config = dict(
    n_layer=8,
    d_model=192,
    n_experts=24,
    experts_per_token=1,
    d_expert=480,
    d_shared_expert=0,
    activation='swiglu',
    moe_layers=[1, 3, 5, 7],
    router_score='softmax',
    normalize_top_k=False,
    routed_scale=6.86,
    balance_loss=0.00268,
    balance_bias=True,
    router_z_loss=0.001,
    init_std_router=0.0144,
    lr_router=0.00304,
    vocab_size=22709,
    norm='layernorm',
    norm_eps=1e-06,
    tie_embeddings=False,
    optimizer='muon_hyperball',
    lr=0.0178,
    beta1=0.95,
    grad_clip=2.0,
    batch_tokens=131072,
    seq_len=1024,
    train_tokens=640100000,
    steps=4884,
    dataset='wikipedia_en',
)
Below are experts of layer 5 (counted from 0) of a mixture-of-experts language model. Rows are named router (the router's row for the expert), gate (a neuron's input weights, with its number), up (a neuron's input weights, with its number) and show model dimensions 96-191. Each number is 500 + 40 x the weight over its row's rms, rounded and kept within 0 to 999. Numbers have three digits each.
After each expert's rows: "comes after" lists some tokens at least twice as common just before its tokens as in all text; "mostly gets" lists some tokens that are sent to it at least half of the time. This comes from a sample of Wikipedia text that the model never trained on. Tokens count by the router's weight.

# expert 16
router:499543513483451544443547557480509567443497570538543544487525524459572477451476493418465550524524546469479514471427525524405469486599534503530506486478509466432542470488513540502516540541525496466486509514555453513523453502514459551489461521435499462458530467467479506599519530549508502473
gate1:528498473511446483491454484438527475541439450530460502496491497489578466510510420571517522514469507499537455487473518518543457430542478553399528470465493503520511535527526469477503474516507495550459505481476585489437552442459492528466504502442504429500578533438496473570576527477594496514
up1:463512505399507510502456474459571506538433523441549544475496447458479508443436507549481518504479504521488454505447457459455492505484483531569516562547458505561521553418472492492452511436503520505495510534518495502579455515495453512559553469552541434510448489503542496534445522526455468414
gate2:493493539534445491485473541451501600467484492537496573596502481426502540511400545415521481482486463507530499507483504502490558482548512509552526484557497462514478558466525530580512474521505507440519510529541483467441511493467436454445520500534519503471529501461548502519437494436481530504
up2:477486511453496436545517494582517554498512528495516533494438452509557477520444446437474519527562466544483498520450485537570562445478489542553536422516529512474558463526469465505494502516482483498447466494513528460482525491517495400504543486541458433513531478452576490542458513523452489440
comes after: " the", " The", ".", " a", "The", " his"
mostly gets: " they", " he", " it", " father", " she", " They"

# expert 8
router:506516462495448490462502536487559544461519518543569585563555509488535534439506556429510490546532499437519477483427540502424425426536550550480484467550488492445541472466507575508568516473464479494475472541565489572505446463479487561456496501448465473432524501508494516609528577507500525468
gate0:498507472555514449556491492540513424514545453441475501476553505491497500517458550474512483479517559479440454519542521505384562430488525546505469453501584468542551436400552466562555538521504539438446492540611514568475458479489464470518528546474482502477480528491457459471616504487487534501
up0:440447496585515487534489586514481494467494507568508513566467508541420506490532574485512561433561491429501496565456543487438496492589447473494435562485547532493392546490571456492545505433473495559542519442493522512518572484441478575564489473501506467451470469516467475516480547480545490465
gate1:439458463471389498419570493484489528465507528516483475433567524504586547419469528524530493528500501476562546549493475517452483499450550589538444473476517514492522567470550535503488519553514532483416520470569487487446378482512482499399476450510507602499449448557451466558426450491513502512
up1:498408559494527517507470475452484478517411513431472559433471481491483454542477443444474500589497511440564503565485476462462492498506513484524449481507525498500465590518478442530465491511506514480467545552507427517542494586426478488521458500524406450534501545465535417539588531542509470520
comes after: "20", "19", "18", ":", "17", "0"
mostly gets: " ft", " mm", " km", " cm", " metres", " million"

# expert 10
router:548513493522470479446525535534562524446514573563601559522551527465552536483538549450471510566529546416512472487401489478350442476552527490535494444519481472456547458505484547503554529497460523498468446547526453527532452483501503522436471570433479478445532495512481550555526568506523483482
gate1:465506483584483489518487483593486397469509527575596524537479590502447507531466485532534517453479512459516498521510504545500483473540498527465501482535535480464509509496488503453508598493481504530473510470479491474564502598498454489470440532539545505478473537478486468540394481469460452551
up1:504509491444616471634507469474462439524455559473515504444517514549545554511564547512519518568627551468537501563510441497476530531494494544488495484435525465538546520454474484539526472481516510486481513397559508473492467467525516498470505544495442547509483503494486505496435516535519507522
gate2:509490514502516481474520466454525517516536487503529478541477453383456472389527419540480556494565516559542512525530527525541501477495518491528542492500491464475504528557467536525467531492496482425455495570540486520568537601447502532508405500543506530560519513502537461534522420527477394524
up2:495457550481523543516504485405480518474526495505525471553460508509519507605523486523426564424543536530534449511495436497467566537470519490534524553536569478503499545473438473594465535476510534475459516487504463545509487548495554505491457526491471496488553533495516515439499467494503400478
comes after: " ", ".", "–", " (", "10", " $"
mostly gets: "6", "3", "4", "9", "2", "1"

# expert 17
router:547546496486455504436456549500577548504492556503556552573572500445543524505552532444443491559536534448475461472480539516393473480594576542537502470467502439493528446506517535529523496513513509469458505510503455526543480491490498570449478512476487517420524454475454555569513524560511460491
gate2:523517550530497490555470504532546446529481583506517500558539522471528510525511568525428529528454461464534554492520471512486443449489498541533506487485544439556497495546555481541564474442491524499496495516417446522507468538493462510524519531501544492498533478501577511589468561559532544582
up2:548468461516502527461538414510484448543512375511466510492504498462488490499535466483474496487471538486558521526548508456443557522537432544415507445505491530514518579525401584577471547514483478499467479471504454452495455494517485513494459506513396535479530534510509541482533496475584463525
gate3:494496450522475487504488542459474562521503580432541474607555491486484501402499491479533498546525485488466571525623511535526494518537504433530486477425552492488485547521481495502511497546425449494533528525521507432594505512413485461507441491472550488535479411487502564573505535598460528495
up3:535545518504463486525463479494550513460467472541488426536526459541571464567472413534580538470495525514486533496429508496467423524435539485527569538552519551516540494522498522484499440491513583479508496484501507395531529554461529518488465491427559526479491475486530519504505511502478520512
comes after: " |", " by", "-", ",", ":", " \""
mostly gets: " Tony", " Joe", " Brian", " Steve", " Kevin", " Chris"

# expert 9
router:558527477445425476424505518501510513471468530516617497533507579451508502476497497475496551525521518499463509439490513495422468489576527526560426455539592502442532441531465573525531531542506496516520476512553422570543465469521496510477468484503531471424558475483434540499554555482572439504
gate1:421447533501510454496555550496474480523525461433555442467494548467568477495548538509479531454496510583463477504527522502498478464614425533562552515446503526539477474530523497481469506553510414523486452574530510457558538482364478564442460484469502535494456446448588498482513458514529526466
up1:528554491553559477531485471521510544476494528570559528506521519539368429427550526493492490528551487543449506495466499549526471554469548404427472463487554542511493518522542459549550505459486560484518498483499560536486513501531573487528523547525522488452561477544520500540525513477455524524
gate2:565504569535445528541536501509433496449509488509526456501507524469450478491491562457493406491472491472496519530503523486495492433531481536468518585504463516481462444515463561519531501508474463416549473510528452573472460540508558496529479432452528533508519523580600519534489460613528492478
up2:521541485510468482378509541476483518485499455528481534474469513554511540533495522465547499532506425521520561501521566544506453459528526449430415511489473478474416464430442542485495587439507491493470502560526427436449460538485487466481498527554559483483490515481490397523520546568490470457
comes after: "\n", " |\n", ")\n", ".\n", ";\n", "1"
mostly gets: "-", "°", "+", " •", "–", " ×"

# expert 20
router:517538503479507512461508521507601584502473542557571549548524527459552513477588519449422546530489504483518480434431537539384461479540598534540461466508497487477531452501482589532538522501479521447465456499542479541570437506535476528430468492457504518419519508508449523542531554514501476518
gate2:469526493573524578415482491449455487464466511521516487470454566568465518488455547559475488498488410530499498478498529460552505515450453550544509487514455551455465505534509485461478567511456594502523494450526510541478460513535498459512450491455449542514551498507539504483545506439553476502
up2:517481471515490557473534529497428478514486526513479511450514544561538393530430533495481508510456541505481466489557466549388457530509510579496540485494440530496431550472475488533469536457401539537504590525524552546543463520441495473513525421525447525512558431559468442505477505504539469401
gate3:518487510524452521466520470498431464450494449428638431464548502502476532583516435489476448533603459392448539529478561502433569528480512506541449431464492512563482515536464499525488473542534509612488584502509487496492467493505492415521465468544523490447533471467573450500506490486514510514
up3:523479492555531551536565519483533540518513415541418498516497437466477467513504502449480564468501554493462468530571497502540491562481473539475556522635514434526453483501465562465528501538453528544477470487565515480520544583493492446441528472435448498528498467470491557515535528548535520500
comes after: " the", " in", " of", ",", " and", ":"
mostly gets: " New", " South", " North", " Western", " Mid", " West"

# expert 1
router:477513498518477500398536541514522539456515561539565577546534530461543506453535536439479530564490567478493462473409496502457434507551529532535438473498486482493534452547549550493508547491491543515510447510520477537537488487522443510439472507438495476424534474437447548552574596509527495520
gate1:513414573481485540505505478476489478470514506504541500487475526511537378497561455431448523522509508551598466473475555551488518492586410498461513555533512433515500506542531453466556502532439519451507477515468509568537415472509610477466473495542469584470530504474590523487526490457540542396
up1:547489468502473455482450488528447524493480494505575459421488459489520512453496456480514474536473508417557463480488523577509526419493549504481470505481445445528511533495485542531470445513614561563455565512532495473556541485470498449543502416531498543473477470473501526477517492456501502557
gate2:458498442526461510552464641425545542435493509556535523572508456563495450418449478540460496504520524524467516520520469499566442522539491501428454481484529512489445508507552452526575524506515478543463441480516515518479477555466508455537512496520445451490501486531530447526539487545475581494
up2:497539471549535516551485545506555467473515518586455537437469479525541533505501467527479453509480526475475429494552473514527506486457517497492532467597487489509423572441532472519492477516534504465514510439546536523449507472486529516492476505477458562473556456574448418515511506469489535471
comes after: " ", "–", " (", "|", "wood", "In"
mostly gets: " next", "20", "19", "18", " mid", " December"

# expert 14
router:501523451503468511480505582521487531482505567533567548499488511444475534487504507423476516577563541427550444515441558499428483542513477551506434509453519506498511430553466558563552538512489521457445434582542472506544516553503503513440492552440489479472579481513500559542494523529521494485
gate2:559473410514450512481494528558479572505516434488539475495536485538556493512483514525511486495526474521504514502519525553520477516503545509429506465535464479471468465479497445459562501575486466455494545445469543543547482521533474495520558445561469533489517552508506484519526444510477496457
up2:486548498526467513452500465533529482553552503517483510526523486520480469494450481540556531482512431471503537528487484539388571484526527486439516489501513494541516481466478483508506466490507449491474436474523558502529453477519508519502499498492469549611497519461383439526550468452485584473
gate3:508493529520521476483542453538524651467507542494454498403532517526487500475515523484435371484504471549518488458544474508497478497526543499503538452549493474522483502486503526537520478485553479496600543487483549492556493467536478592478488498567482466447522544529535417484505558534472509395
up3:486456547514478440509485579507489502516482423507439566457514475500543518483587547580421487462530496574445503507475463452555473536501471511487498512518528473476558490547574540479520529454550472516557535510485452479478508506495506521468497592566528417402499467466528451429446531473475508505
comes after: " (", " \"", " |", "\n\n", ";", ".\n\n"
mostly gets: " O", " E", "T", "E", "U", "P"

# expert 21
router:539531462450462518505486524517600531442488499489629519571560589440584487465494540480491554511513534485497486429460484519457468460561545517498477470500534495520457439528504507516527518546466535512461460505541475598586433502547460564470518512435481538498574469454433509462565574501521488515
gate2:483508439465509455465520493562457618476451588553429516533515499516525528524534477543569473459479515468452502481553560481510503520548518465459466546601533491483472479415548501534405492506468460558494527500557498461532498565499458468530493536435467476457492460537520526486530545531497514461
up2:512511511553504543520528509431495439565570518447534428598547503526563518502449533481498558522458512509508543472433495503467482414442484460464476537419433481453547513573485510498501485469426536493534447486454474518460479534505506525443552512563572496521498488491545498492524419534470482548
gate3:448500479467554476427476402553522497503491577449476555499512542465498449561534538536479498502520542485491538504503557503506511479510449570492494514423605572437445476591527546530525496521467541518560504521549575500490479455485426532559520542497468432515433469491474534432487494487471564475
up3:450469462560514506474548421508546471475561475478474551494493546464529499567568517531520521433535527486486486478487503485548481522427422516513497528401504472497473493504501472481486558494435581539496515533528547542521486451508428511570436525502509448469531533489466519486424511546473517522
comes after: "0", ")", "1", "%", "2", "3"
mostly gets: " |", " Kitt", " —;", " @"

# expert 15
router:540529513496464501476545555485586544425508576504548557580511513482570515457474512446491540532495564433495487471367547511488457447567540501557441478506483449457567464486530531545513484538484533465500452524549442538533462483497474492439461505481488475448540496465504503533524521525524470526
gate2:528509505523481545491479469466453501496513439493478482382422473516527416492418488508505541527560469508469497529489487587487485437490570600484464540544543485486529459442467539602534444531483541519496471492529505554538577552519534505572470487459511467424482476499519517522461545470500453533
up2:473494508497432441490506498475477489527544532447491472567585507495495561488614514473500497482519542521457550518496523489532511567506427423561527408432483539477437450511530475415430503503544460469511529479531547505465458472473470518439503556545505548488549533503534471507547460477497535515
gate3:416492532500472555559512469516500490505537504582518552605534523434396501497540439539531497493525468444488495480459487515448569473506416520479533584469444544518566497470477524589573506550502470496453433443491502480539469474486503581443542555452499554547528514454473509448491550452514466469
up3:453572469475579547473505463525467502481545398439477532522477550472456506502546554477486467500529559473491405495518498536576467486512468520485496555524449486503515524496443517497472499566465534529495502409572531458418552518536468523478575480492511533471454571403532562528473581554518477484
comes after: " of", " in", " to", " as", ".", " with"
mostly gets: " an", " the", " a", "The", " its", " Their"